Experts of a small language model: 64 SwiGLU neurons an expert.
Below are experts of layer 7 (counted from 0) of a mixture-of-experts language model. Rows are named router (the router's row for the expert), gate (a neuron's input weights, with its number), up (a neuron's input weights, with its number), down (a neuron's output weights, with its number) and show model dimensions 0-223. Each number is 500 + 25 x the weight over its row's rms, rounded and kept within 0 to 999. Numbers have three digits each.
Before each expert's rows: "mostly gets" lists some tokens that are sent to it at least half of the time; "comes before" lists some tokens at least twice as common just after its tokens as in all text. This comes from a sample of Wikipedia text that the model never trained on. Tokens count by the router's weight.

# expert 27
mostly gets: " this", " such", " it", " This", " same", " other"
comes before: " of", " was", " is", " as", "'s", " to"
router:512568496520509515479502523502514469514487472490478496501522512479516458534533510470497479475515472519485552477524493509509519522523516483503503511484528527465515528495501495514466491463454489532498504461496528533471480555546463511480490461508496509527528482542503527518459443488503531507568502470528527483525469518500489521512539494537505483451471510523506471506514484525510462495491536520507460493453455503528498514493508529505515479568532522477488474498477493462504510517524465527468494517482516487529542527512502496527463493518513479483542522505454541461513482488490448501505545508511475488462471529508478491495481519504553490486481521539556486486478498483490483500517
gate0:500495507484503500489515491524480546489526494500497521491503478495491492498525501503510542447490511506510486500455494552510509486539507481501517527509490502504475483486501507496440519520497492532504513490500493500516497497504505529518509480494519469498539494479497499520515505452474451500496499452482518487501471486484501491551504532513544513513468526472504458488477507535501548558497504511447447517489492534497504497462500513494503547507499507474478516481455499496437528500551577468498469468478504535455477518480514556455511480501487479496493517496513530508532444444483526510482529504459487532481477487500466510481468421508571515527522512537500457509532508479488511511504
up0:495500528466497470453489460501482551495526530524490556480517490497473530512501520500492542492505544523508493518473502513521486521550477511476510504509490457491468497480504494502469507503477498531492502444491490512503510492553516550505504520544513472490529496491470503490501501465478481504496472490529482482497505501495491463508504499502538515511456593500480493487505501516494534549503526531447461506516500538488497471488487503512503482496466533486494536511455499515409509487523564487507493478514526508507492485465500499473508497490496475444486511501501540465508503456445517533496534546481451517489524499488476504476513478526580518489449500488504472484485500478503521503504
down0:504470500505475554514467506475520478475465486508505473534472521503490538513518500470506446523517488514506517492518516462505489498461495523474493504539473537550550536504511486487541506502479499499488516543466450503479485535480489419496480511482529504506493485510498505503495511515519517510513469520503506498500491520469502482464521515480464558475519454492556504515527497470481448457516547437549491525491509480501524544524493499492519505514524510543500480458499536492516415526516529504502526499518532496497497491480521471536481474522461498513478505506475487516490475510503487504507492483492488453530505494503501497506572507521457503516480531471544553481482475486524498502499

# expert 51
mostly gets: " a", " an", " each", " During", "On", "After"
comes before: " the", " a", " his", " an", " first", " new"
router:472542520532495474490476472496510488494471480507499518481495526473465483494476489493530473506530516478541482525535509480461492493466500518545457501482479496511502484464515492500522482503533507437487456512542499501492508538532445506496465503517510518508543484499481494489510554517552470498536498465528500486500497528504500540478509541450491504521502458520473507536540488474449471457506484501555544504464462492489510529516500461504455503539502505516528489477519515515526471448506473502487536469506498515521498486524482513438485475525538506537478528524501493501551531464508512493481482530516458479534481479482517497510513553541520510560518492508500490530494537504501508516508
gate0:522464468503439500477499517498512498485553513489498534460518502493506497537504537483529507439516498511502498483503503499479509509523486506486499490496532486493485447489587478523492517526500497512573484493500521552466520485465496513554492501540487488489491516494489487540481520492478499502543507511492468501492504501483501470459496498485509478517517498506491489476526527498513505495455486528501466504497443498500515482521516476548472549507532515512474501495513456462474501505512570489530542445540486497500503494486467500443448519501507512502573495484538467488509482514509460503479484505572504509518513528478506547526473499500504496449514472494514485519474500497542494521506
up0:535483446483444443501489529528488505546511460493499509486505516498519483445505506501503493424498515511502505552508486464488512468490524498461548509536519485480474500535549494488497554568495499499481463509519506491496509467518458510508477544499505475501472527525454490495532528525484460480500500534507480509486499495522487514539543448488480453539490487508509492501510502485511484500500446474476457542487458503550500495489475505505497516501517503525476500479529505465506557472511530447493544475521513497500555491495482508497498513484508526507483527505494501503493490482500499507497495502490507516504477536486486497500512506483453498501552466500534567488474437518520487472486
down0:487570537454513506503475502527538528520453531534502478514477514527500568502499533493511458543470507455498538524504515481479518501567543509495474493535463505492493524492501494503482461495501519504541504493485492494473469488470550504502490499501496445455499489500504503543503518505511527484513498525518530474519507523476481499444585502487486513516504480515547508502517485490498444447510532503491479449509479506505500486487498510482518531483506500486491461480544482501476449511509488480465533500459477496509501480499481488480474507494483502504516496496541458500515527500493505498499421512450476548486489558522487511507475498493457493514489498497506509523515497483542540499505

# expert 30
mostly gets: " have", " for", "During", " has", " an", " provide"
comes before: " the", " a", " his", " their", " an", " its"
router:509479511555544524480479489516483516505489482509473526501479520484459522496506491458525510509539500467528490535494488538482526495505494499523455534486534463497488505481530475501451502489488524493520461500537493492529503570505496530499518502509491529490510471495482492497528497493544467502527522513552474473463456462530547512483496513487503517480491479516501485530522481494508521491536516503555460556470486509454487488482540460521474515553496496492490546523528513483456470482471526479480464508475487507515503521494503524461499527527497478479444475507492517504549517504504535495467475503565433534513510504487537550466494469488465514512471487533513492533516488483485499490504
gate0:504499528503500512484477492535500541508501504516506495499515540484510505390496465480514418515508524495551501480473544460554474555488557546460464469550496506477495493520475507494448494503463490508532507480511507502522520532521482501494528485510526517526479487492516508495486482510507511523502497447520503496511482487490474517577506470531508493468498467500477575500509488520505483522530484517463502500452461498517518483520500499498504533507500529516481524463501476481554503493508494509501520494506498492507500496499499471473501532500518498505502508507436497465487509500500501477443496496490493451498477479503480481498489464532477505512505481453501487511511490555526517448508
up0:463505486511500458515520522463499462512500511473514473500493539506433518570489476526494523500452474506422494497493496510491531473519492438521571495471465448511492547475501484532483502500542499496426481509460516521510505495474499479540508449527498487500523571496509473509487527481479472500492503532464479502517551482520518519476508521513500496537495565474564485532494492504498481502444493517499480491527552481479483514484501505491463484499513464484549492526498496460514498520512493481503491496508478513447497474517504507477524490514508516486498516487480523490507498502498508474535533523521511516484493514496501542501489561517516477500515513502503485522475516465510502492494
down0:504478505523522562488488546499443486541534495504498543444512485518520517500488488495464524536491493473490535504499527503459476463499489541514494489461521457511483542502522437499447480508495521502487479514500522499568481501482510505510529485442508492465506478494466480488511477498496494493463505465462495521452553488512486502491506514523493500453499504501537483491522462511528523510477507510558527500516542537493495497501489500518510467553508505510456507539506508510479474500474478521534486468522494494518531500512485474520520471471512483500537531517524493529505482507523575468511525533522497510491473515486506553487465452497507487502490518511548468465499469502493482443503

# expert 40
mostly gets: " album", " music", " song", " Year", " Best", " film"
comes before: "\"", ":", " of", " (", ")", ";"
router:522494531476514504471480521503497536518529504502544510508478507489463462526473496520472465479484506498487505487513504480518481492505505544465497501553463463519512490507479491478539489505545466477501523478481507469485485480484556506501496511497484465455481481549468527491503497517531562488535475461483495527512471497485495544520482482542492541519483530500463514470485500479527495528493483467497508486527467496524484550491505565490525486506528502521525480519497477497521494462562482537531504472484515500513502543494518456453499498468545483516537474537459500489488494483502492508520510465457459462453477516515480544484475460490492537524492546485475496489460523473452474490486
gate0:493497512535520511504516500515512461479520500501510518508508436474503502500508499483473438431475539516477497468481509506508502507463487428551524530497509510514509497571468449465491514504498466521468499477440474541491510524499481503475479526538466503530522478491508519486489532449498488491489460514483493530484528484500516478516531496497518494516484499489506542523474495505471484502506479496476533495499498490515513469544497505487501500503534499486459519492495502515497512567485460507474505497497489495514513536472501504526445505534494537508539488533579484451495461504496488465523496519468512512467504490473487518587502508492503500490499502575515501504492504488511534500532
up0:518506498520528464477485540482501507512473485486501495532493520504497477501436531531517536566505517489498515498527491531459508541496505523469498509479483476515502548444506520504500502499563512449507512478509474529508511563507500472499565510525527530493484469509438498472436525502502482514547538480533520479442509526489536509496540493507511550501510457498498492450518450507533489520483471516522482499485488511481490480487533501550496520514474495523512445510482495487505501470498497494491488503539487487481474501506501478522496506510515482503494522497487502557455512490501514532499489471487483534491506454515489497487559505471434499531507463472457494501512488532502503529485
down0:492497521499478484505494497473499487447505551499496413514497537439523557509485430518454508511486515495535484443499490561481510499427502500496498487494471461494513484530504490476487510492498492496505513527505502526503510478459514516509475502478467514503489499495474516499499520545499515504548495491514530484526500493483503458482501467500521536479500474504463547457465543519511513539487502461505537500449503506538492457483481528522481490501510480522506503526509508519483465507514501508558568466482497513530499525499500544514501498509463473522483485512507497496484515503500494494521513532499522530497470472472497500498467500487500450475517526506489498523569543542500453520524

# expert 38
mostly gets: " there", " but", " while", " However", " because", " where"
comes before: " the", " he", "000", " it", " are", " were"
router:476516498524516496462515476485491504498494475489501507511498503472537473474513528483498467483513463501549509469519511496487512523468537443499495555483506529495487497477505486506489499487483452480536489494535515522539506522501531478506505464465487487539509473484538486510525535522510466457528499494487475527485498530517507514549465509529505461504477492477531458544509563554509476480492530495468454486519502459496502522504506441495508536477512527471482493498494508489480518509502492495491461495493467502510532519517491556484487450473516516476531483460544524495508508487502520465496501508550561483510539481471437485506519471527502527481554494515516527437466457469490500495484
gate0:546514479524491501502540504458508509524502511554476511493497476501521512491518519471487529477532512450510463491488484548516539497492536498468485498488512517492548494478429511521513514501481498510509482486461482531502512529524499494502517529522483511486493533484515484516505469544535515499509495504504519476528578540474498479511521505482488471483498501495529478480490524531416482454470471546549464505497564507507525521485509536514501515490511496500467556519477495446495540499484478521527447522484519531461534476531484491561510488489482474515495491491449486529498488499474493507467503517493507438503485509534527501497499493461522481516496448505527506491510494489466504530493
up0:513490502487539488543469494472493512488462502459501472502453516504521479500529507463499474504501468531502521479501502504506506535441506450502535508501513493498522539492507499498513503530480483502513488534499495459513453488492486485497445464466550518516487524505500495501521505492490452503550509497471480496522510507512457503488463508523530462492543498541526541528509540533487506519457519497499517488539484456474523500501541571516499505555509501493490509456507473576524502505507479505507500459440504532522487516497510501490501497512542515476492463549532486499502516491490507513490503464471477506480520424476504457497491514454508517514508520497529484462538462490514439497507
down0:521516545492490500498475517497532543489535542518529485553505539565497486462511472496508513484523497480506507480518503499485469531510512491522538470571476541508495473541485486510527497468510522533445529497491487493480508513517496518525515517529531491533469484482529490485569464484449482516483490456506498500515502501499544505503510498479493551514487500494467498507494509460487489493498500457501518458510484537494493492482506511509522476502513502556523467456477503504488517495473455489495520481486503464487527499509472448468506500534511526509496525554480508502513462483552479478518509485506486447466429516487506517495494499501503495548468456496458448510500520442494477475505

# expert 14
mostly gets: " film", " album", " song", " band", " player", " music"
comes before: ",", ".", " of", " and", " in", " for"
router:508517528488500493499477506522498481539505516510509519482446472499434471497500499520488495498498526552484534494519486470521462511526515533503480518553475504502500487528477502494559458497499453510478511493552517466493475491513533477469489512516488475459487467518481501515481460502517539513546488455462474529496531504506516516507512508516482514487519533489467502499498502477509496500509462512476494497523461488474485535506504540466526462486524548525523463464491513503487517453507466527472514497493510500531487511521534483490474493471521464556505529552483535469484496537499467480524479471524451517436443505537487536487477459513500510515512579474498517486502518472477514503493
gate0:499516521495493471523454423467504459526505504490484490521502502467491531535496509487499459498544496504536490495513473505462503512503489503470478488540494487502493496519451470511510468413468512505481486570541500503518517476502550529542493471532508513460473478507477514502500456524456480493488524516527499551564507511501504491456486496493511538488513494519503526510493503506519479462514543512518494491515472485452472501515469467487470499505484495537532503467519495489499498507483490502524510550494494478515476531487512509535454500500518481460483499502502461499497466448500496494480465508504494612510495509528499528504493507480506505509536546500535502517505512502518531463485
up0:504483516520538453495515502519479594494497484465523480472516476519503495506537495477503506499501504497483494493513531493523558483490491505521524519496493510504527493462510504498495479491542526510530507524509506499508483503447439503473500498498489503498505487502480495552476572496531517504484503495501530541500424504553480474500491502478581478511502477497503498521564471485497462522524439504491501505500539533518498502528489530504501468516506505507502508511495509473490498489495564504533498475445503469512513504494487503498510500492496451392498522496504471475515522549490494483511457508533531509507477451499503515523504490510486491488456480503483523499455513459513502515486
down0:507503527504478521517488515518518510498522513497501549500496498502495533507509506566517496493456510452531488559480487488507468501496484522488518497534501527507518528562491501496496484509481512494501433527493511540473540496496503511447453487470533488515513492538503486465463466501496521517549522511443501498509470486480464494497464517513495536493502469522544491498502507483500522481496482478517504477526533499476526478473482463525496527539490501461508470515480500507508493471547524471500508475503521524488491522501504553480496503443449505548500499498459525467506559501504498512532499463499473469512514459493474481531479499495502519511484619502486503510508469490475542463497

# expert 57
mostly gets: " —;", "|---|---|---|", " —", " |", "|---|---|---|---|---|", "|---|---|---|---|"
comes before: " ", "\n", " 0", " 1", " 2", " —"
router:502486510520464495520492511512464521509494483494465507524450511533497473543483514471488540483525467482480522481465517477471496536501469514495488457481523481516479506486498530492467473488477526474509506492470488513495517462493512511505461534520529496510492511487481529519529525509547464474486484532478501540530504529493508486529493432509513487521498496489486526507519529514525514509499525491567546540496519510557488480490527552470484457505516442471538472538466521490528504538503533512520507495495455479519534514528525469519458482510505498487484487445479479547468509490498543565476500465484549476530505505479484487544521502461534521482506483512473518526475482502484518528540
gate0:496514477504501452503506490497484499512488480510513510476481490500493504476485493530523525500506466518479525531482495542503543494509507566521566484522508491506501502537482563482495475489504508462512505487470494487441490484498434525529501489488475517524521489459507517499538477575468500483463508496532492516436543508513497456480491492504500504485483462512486533516510509486503551460497487518506473550508516550501487481479508502512533442488457499517494502497528469500459516520508482539464503497507489483504498510516552500479499492494453469492487453480477550486497474491497507550532490497538427521532505525521501513448512481492503474501455499470524504479518537542482513490518
up0:494465519487499531482503499522503572452496477479510497500485524506500499497551503504503487493492499515465475515525480468502482508531525470499517502453485517525536487496546498513466492511480506510487533516552519479546510532457523472467441504486486477484453485497535517491470498456480523510509505479513525489500429480495535496524499460481517508557474558488499492499498481513499500513533500485474498495531494479471473523496499504505492532519516494487496493502497514482569498486491543478501477524462538486549567527484439537576525536524501461525493502511474473489514491515507517489496506497465540477470500488505490477509485483520465562502552529512498482500521491483502497508539
down0:486500491508501501534479489508523500522467504491502565473459519526489467487462516492542451542490522481507528505450507510539521491562551480514508519497486490493578472504493480512507515466483513516515494550548490473499500483534496505544482498507463512502495500487490545501501544577512517458477477503458509512500502505512474522448485505496499480499520469529530504504499495507475492435491530493540506557501499500464492531542488491549499513473507499493505498463522551493463477521491537504518500492497515502496515478482499479506491491475510463456501506505546478483486437503524502513469498501490500500528501513488492496476509515492500454497489529455501503507508518444496456435462

# expert 20
mostly gets: " with", " on", " during", " between", " after", " from"
comes before: " the", " a", " his", " their", " this", " an"
router:489481517536510523526502503487494481478499510497455509502489509467490509499503497471505473507529492477466499502531494548490548478497504495503473530480520464502495481486538487482484462470504517468508488521528462470508487559488471519493516492507468524530498444483475479497506539514562480464517490526545450461448505485486495531457506543467522505516505488521509507515532473516463545465496468510571494544468483518479452493479518457490489510534492507502509551522553529501463465536509508510478499498498488537522510525498505491465503487522535463535454513544485481499534510498509516470470471526552474477515510507480501520439497488465503505554509476533518519521498505475489511494502
gate0:457497522517511507522500504529505427513494518496563525504479489481494502491442478504506503542489434461487554512489483481492494492498501488473467525506507499530501483488464479505511455528500494487426492502511481508502537548490512499494427496457512485504487444496506495517487489490465525496501471497505535505489506499507530472447502503486496516512502503516534499511522523509538452427528513517511531474478492487502498494450454480464488478501500507519567468474507551497548506510525498501497427520501519514523451499452513498500489512488443504481500500514516539506508504517496525430530487495465486494482524486515494508520504500522502503504490472498505499543544514498492492495498
up0:469502554510503480531506482522509474494505503513497523567511492481562447453457461449534507550502418461493497473510491504490500508494492501496459529520495501521534471504447467587486489500499497492448464505515503509508528507502509487493483490500493470492508464495489489527506478485462505489479498489500555515481530512502500493476501498454498516541466517501528467495494525509502437458509510515538513493489473499473522474467480475470495470499501505512548503465527540482567494481527497492492496525503531514527447504483513511484534530509493535496501511490546494499497504484467499441514542516488511501488519480507501495525500499491502549505486474492502478508544505479507512510453
down0:526479498471490559488497503524544522506479509483456503516487442480494503468460477473487482486498547486480556500501489469482459538491455450498513477471503497503507480494518529494561473470493500472522493526510517471500497534511494495485500502481493502479508499495478481509469462516537506502487490519501503509501500500530530490513502509498499532478447500452488564499524528466478519518555537546515508533526499500508498517489501491505511503506500522498500459502509458498490458482455507560404467501492481517524507445493513487489473509491515504573499506530489456497493476525521506514455544492470496516518524504503527467496490490499508485525485483506523542509470533557510509479548

# expert 55
mostly gets: "),", "\",", ",", ".,", ",\"", "',"
comes before: " and", " which", " but", " a", " he", " who"
router:522504483501468536492486457497462456493499493514457512463508468490475471493503493470513478478525483470538525524479514511480478500489514461495482513506535553478481541537509470470524466475493511531484490515557507474518463549485531493489511469485472523530492458487539484519510544519511520476546480507542476528498506527490493519520521552537508491534497492485522507528482525476505491436506494488504505493517506526502511495458496490441515525461444515500496504437487522505483521515507524480480495509496488520499527506509527524516490563535509484467467480446519530486487526471485485495528506518516552520539529507471460525500508527507502552498490461514502514505466470496469544466523
gate0:480551460481479505504514505500463472462483484490498478493517493508493584505493487478478480505516497509562558542466500499542518478470537495493481462470494488499539505499503496466508514509497506470494515503477504536492507488475530496465518538462511508503481499459528505522471467499521504502426503442464503489500493529541457539519547512520536508497508464480519493496485472467502466554529544530517541507505498503465500492480473502428492525494561499502502523492524524492493486486511482497541499516512503537515496523489498499483438529533493469484518502505501494509480522508497481495505464498516513507529497541503510489566514566489507501496492501455473497513503495537467497503459
up0:497440467493516499464510527479508515472524511495498431479519547475499505451519509470468508480489499519474504490522510478527493534511496503491539504531507487503477447471529497570488496510471471505491500518502539506497486454494506515465454540491521502502523500493500505493485486459490453527502519586484516500493484500485451496537500475522487468496496523538494499493511510509503502543511510490516504467509515489441492488505498542514550486505502501476488516502511488495505466515505530533462500480494537508504504517488544461489559494516527510506521509547506512498511495478480486501497550430524509502456461487580467518500503501495520488431522517471477493489504500507484522548533
down0:536462529528502505496489501505514514545468508526501514502501508463513486506503476478522504487496494511479507503505498514509452475528499465490522510542526494462485557500494512478472500499526479486502518501498509466500494495535474523504485476459504470486544487539524515498551529493556468500493509501527513511508484532455495459501541514486536519481523518489498508536500484480495495465438482500466487501522504515570504487528514532526464490452451510491490488487502479437497489489501579472494496476474493536509454496500523564508515497509507556526480496489540491504506500529467500499495471511496528573507479492504494541505459476535450471488471499544496515513484505464561464509494

# expert 31
mostly gets: "\".", " ===", ".\"", ").", "!", " ===="
comes before: "\n", " The", " In", " He", " It", " This"
router:497474517509487502515472496508468459502482520527474489498478481536546451505497499525480508481502477524491522522471501515476523547489528455513512507504494544463492503528494446444494519495484490519472506546501461475505485528503480454473469508488466518513519496501516509528549531477522517463509499525514497521512522530487462502551492491507531470496491457493515484534493571452524461522488565466468523505475496465475477538512497492479534506447502543483508509511496487495526512526527472495451500484438499524534531468522497523521509486500526472511516516494521539549483494491485513495477471487515513468509504528460465515496503532513478523448464491454541499487476474509488470520511
gate0:484491510507488503511615500495522480490506491502495476501527500479502492536484456481525534490491443506482517425497482472522530496487504502498476481482505496534543496511457540461480563491503551471457504540493516480493503487491508487500489422498453504496500471454498490462501495515473574512464519514500492509499483499499518464497508505429506499488503499482479496532525500501490505500509513512490478540501499506513481517511510502520534510489467520483503495502505489493502493488496498503498525501516546526501487478522472502531504528518500503470482512487548501494496535458474484504523521485500468514493536541571492487464427519503497507498508498522457508532562552499472505494501
up0:487497467526525497500478493545498536482511467497472495502483473502531523496445568514497522502480553492522505574511502553520502494528517513497515536571504504481467502497498493550512455484466467535496486496505486500498502486525497483477513504517499497532484490519491510497479532501518474513496444481491500495509504503500522489504505496482457488495508494502534499513513494511506469491503500501506517444495511505506501530475469550465498502488500470488532520451478506524494527499468499517490432472492465549502505502438543500493488482529509483498503512478484461504512461561501505496467497542531510494553464488477571502502488491510502456531500488444521449495461496513508531562468
down0:522521470492506553559459483509435501527509504486478520457487556499467525499507503474440514508493531516501510492524532493525475507495530511494512480496505475568499500490510486498512507502543505456506535469536508493469498504494506513519527534547520488488494558504540491524498500494478537488498519503503497502524494508487465507523505451513502523529481523539496513440518501506464548508510443519484500513524503549498458481493563472487536502501513488527487443524500483536445503480486512479489510503492528519482498511529472469489498495477490492501484505482493503468515515513494474475509507486493457491456433521477441497466502503497544536489515518520518515445506487472540468504519

# expert 41
mostly gets: " Cup", " round", " Best", " First", " football", " league"
comes before: " |", "–", "-", " season", " League", " round"
router:506524489469540468539486474491536494498521514520484501464535539484491452486513494479457487475488533474528476469557492472463462466493473523506508476497469492537519496500534474546563542519562474481481524481457510498481516519517487491490473501558536468503504505566450476526483508486538482476485495492508497500573493498468505494498468514508494483528538493487487502525510508540477484527505495514513548502485440485509502521501491512503505484519504503535502486541478495495531504489504492478523563495496534512500454461499496512515465475495456511533490523533498481474491537486487493496507497519483482527540463462515496497523510506544531497497490501520549476527474517466478509529479
gate0:504486471535505530514506502504504465503498519530483504520534505481497504496519500495469539472517501507505471519501523512529500501499536543503505472496507487503503438512517480542493543504505541488507501531506517501498490465485512491502449479500501530490499561497500532497508512495490493525507504515506489507508506464486539511497504508451534499491493506495502506386559505535482470505502489534512493476511456575511521510472514500509497459468471522457497498465503466491494526568551537524511536492477460492501495524489496502501524489502461497496516543516505423499487521484475492504496486447488491501515492458519498496522497502484495465489520514497516502501449440477474493406501
up0:499495515462478505496484492466452498483510501408494493496485500517503447490501515477534459528502523496494497466499527481488486534541503487465486520510477491505508524479503509464506497452498477509489518479476481492546499540510525493480540537467537490446476468509510481500481495496502541451527521501500500464533433493492506490492493463528465516502501498511499469581483498481520511515459541479506494492488515479494437505518542500491506509500513503499515496512478512494514493484439470498496500490536535509488535458506503494493456509505521505509523488472495551503519487500505513495485493545498498498505494512463542496499499498531559557459465526489454525519513558518557504546495
down0:500499411500505470491500497488516509449508495535505475506423499479498508484483484515503500514506474464502496512540574546556514510548507499494531503505500512476493471500487484524486482480500506478501489485499492500507528472499509536480460538512497470511490533486500501531471527535550515502522499498489468510469474476515526455495481505496548449510486503500473509478511532518492508498529497528488513505443515460480502518487480476526505601488510489504491489464545466547479496534509541454502509495500444466500500481498538495506549506491497466497495512537551484500474458471525483495489486536503504481522477505521483544500512499497522521507534496496495532499485492531546486474484

# expert 48
mostly gets: " York", " University", "ville", " London", " Army", " Angeles"
comes before: ",", "'s", ".", " (", " and", " was"
router:514545498507498511538470493505509464515495472503478525496501470490468512521526487546466502515477520502485512509494506503512467504492516544479492504492496529489502457553468493539501492517491462531482494485520520541508477515483480483468491534523480470496500531480489474504456474485494536529529500483454512511507530474481509518518474467505450467498500495444474484488532521453517521527519497503475508516514524518453515472493499543520535531485511523517516461518547502526441517504507503498489491474525502480496495468455522500503498562487453497525525457476454553475535459512504486502536501538518467485475464521558488482496480543536527483444479549524505520505532456503531515481510
gate0:455490522502482502444532488474536491495533478498511489497474497503519510546483460504508579523505472483481465500484500500512512496478515477531542505490439503566506505491498487501501531457484520471561534468495480493484513511521527486488520509432465498497476464490527509536504496540511543485513514502481494489499527480497506471490531482527504498488426500513433512503436510538504507477505505500496484486515526501512494513519494500527546503534501495479446514494495494512443501537469504530494514502515502474491496515521576488543501505510486501537482505460527482480477570457454491559492504498509503470502501468516483502487491507502489495506472481531489477509529524500500492530502
up0:510500480504483529508517499500557493507484479492496501522477490504489486502503495507500499503466502488482509518459487499539589516509547491500468504507552499508504565507487506507524552548485493487516497486530488498505459484569504472491511499500522499565492496497503531541466515523471516485442489460485502505522528498503500489467533508496483470483510494507444502505461503502527525478487519497488465498537491480497457470494495521532522509508490482503483522553506468521526504491492485491476471465515479491501494491501494498488456529512497512547470440515534491464508500504499493484543501460530500494510495563507487511452516513483521445513538502567496545488472503518479416480519
down0:560518473525458507523495506521507477500455500503501500494509505514526513505459481496516488500490542505524457534497497528530538500491567495491479512481519490511494484520533529532477482495534523538489508506482491518474466521497545497506554504487477499521517490477521507514490497508508496476442523507501491498479532521462491515494505524481476529479515414501482523512517531498522507517497468486501517503484502457502476473495535519507498536519533479516521535526526487499531510464517501523564522460418527499489499505546459519434490467457520485510504505504514524498522477499477505557502481491541518537493494493491504481476494498476495498488500558479443523474525444447477503482525

# expert 34
mostly gets: " at", " within", " in", " near", " across", "At"
comes before: " the", " New", " United", " University", " South", " India"
router:501472498502517469532504511492507477492502459501467439513519528478479525496515502489514478523503491475476486516520500551455510474501504509521439507463510527513495497496529512486483447494464534518533511519519481477511498541482485480521519520494481508490494445458538465499493537497534494484528484538507503470452501524492528519448527521474514481525482495516528531505556507471526481494482514523537495528498486533516443484499512464496485491531437458525495473486561482495499456539506506507510510487517484505462506507477513494493496454555497451521438494545496449478523492523525551506523492537491463515518537488493509476536550500481520518507495468524504494524496475483510511480499
gate0:485473466506496537478540522500513485459486508526492500493559547498522502460432545448482478497523487497505507497486521505529493472490554500500452493500515528500470463492505484508491481479491527513509490487510498506505537499495514519511530467527521531500502467514487508478512454493462509491491525522495441539476492477509502540522461438514499495527499459519481501536467493499516509478501497510524500515511526497519472485487513505503505490474505498523506531496514449522528483484509463486527496496549512503458512505459473497463405504478581571502499485515466501507527488498493437521520474512492542499464512478509491482515490552508485502474506515505552483506522491518507496475530
up0:448502492515477503511504501474505523540478518491506501490544518475516506492484467449472512495470558524515507478486467511500396481501494463464499486515495525495490491519502504500497466508494479486468502493466519522578514458464528502495487493513485496497552482489513447503455468514501444502542508511526486504534505529471527536508478507491523511516492522521541481504504543500506502482551507455509504480474482505494496495497510470481504507528465482488551470436464483490482527519500531482472504512509489457497492476500493480495502455510540494487504526504511495510459507534453524521502475521475549513536500518491530510553453512541498516531498506476477452511507503468513465491519
down0:498533508500495492492473507516458517475476479510489498495499516541531520487499462507498499538468520517509514529514495454494418510539487502503511471481509519501498498570475513531489569492481526514531500499534504522530485523455465463466506494441477466519460496489525480507498502503546519563501476505491534518512494480484491469498489459508524497533448514455550479498495536527496510533553519469454474468503510499558485523505482498467493501499504475505500503481539533534533452497549517547520446504489478500507494491483504527448484506551526473490455496494467503492495512500485511488540543507507460500513498467479513485531499503503495528513473482514484491509479504491473506474499

# expert 6
mostly gets: " years", " year", " However", " time", " days", " century"
comes before: ",", " of", ".", " in", " to", " and"
router:491513520533511513479513474498490464514490483496492520498484490492503485480503517489503478490526515503504553490511501477501511503490538479500540548484485573519515468512491477512523465532494451493450491500479504494469472561493499504487518491490457454537514496517490501528517499499489525468526501452496481507542490482541539465512499534526472472493494496466502447507465510476494496460478495507515516498484461496474518549506515531472505480531516531487517498481492527487467498562512527477484512497490534493534507512525507491493480499507489512502533519504480541466503439500486463499497485505497496502445416512544477531499464517505492492503533581545540517454487479434513494480493
gate0:497509476495478515537465464532508486511513502515510522520513497492491494454520480517501460477506504499499463502519520446497557488494500528489488540539529485524505483505500529534497475498454491488496445508484503507491480496529480521513496493530476493488469497515461533472496508565496477527488512493526459518516507500523513503518495464495481456505498553533516569479542500505486510493490511545471527523553540485575503502489519506515503502498505484459514486484549538521503501514498493493480549479531518489481503468469487492518523504495508426536464475496479507488505526497463534503514447465457510483485517555507424498497465495473504505507558501483520526474490481505501510506457
up0:579466492498499519507486468488483479463510491525471501487484464508515505502478479502516430501556478493474479482507493521500506491470504514554513502486463495498489443522499532507498502475464529502472503503504500503516496539504484505482521485520442482495496452502499550512470511507502489514474499481524458474509587465494535499523509461530494522500504492511506489466502506462525503463493475501450523525499529512528509516543511489555490492494489495521524480453539489497513496504510549482484471507484506528549506455501499499496561527491504513518499496505465538536463507534552502509459546524495500507461534491512536497490489517465571494500522502461505495498505498483502549533495
down0:480493492490470527513489455507508497485550511481507436544502530479466487501532507470451525510505498507511498501518478495505533498487566526498494549517498461502500490481489492521479476479493518500484501467441500473500479436484499509553526488494452491493465506501515546512507486494472489549455518519495487517498471535462497517534470521500509527514489562491502487508557502506516478476538485517453492526509487482498500528483466500496474470503511504487477469468507534549481503533500491480524535542502504432502553455514472517535499534526553489477489506484539492502547549495485493491535467481494504506468543544477510497505474504526506515495501488520500520549489502506505483476478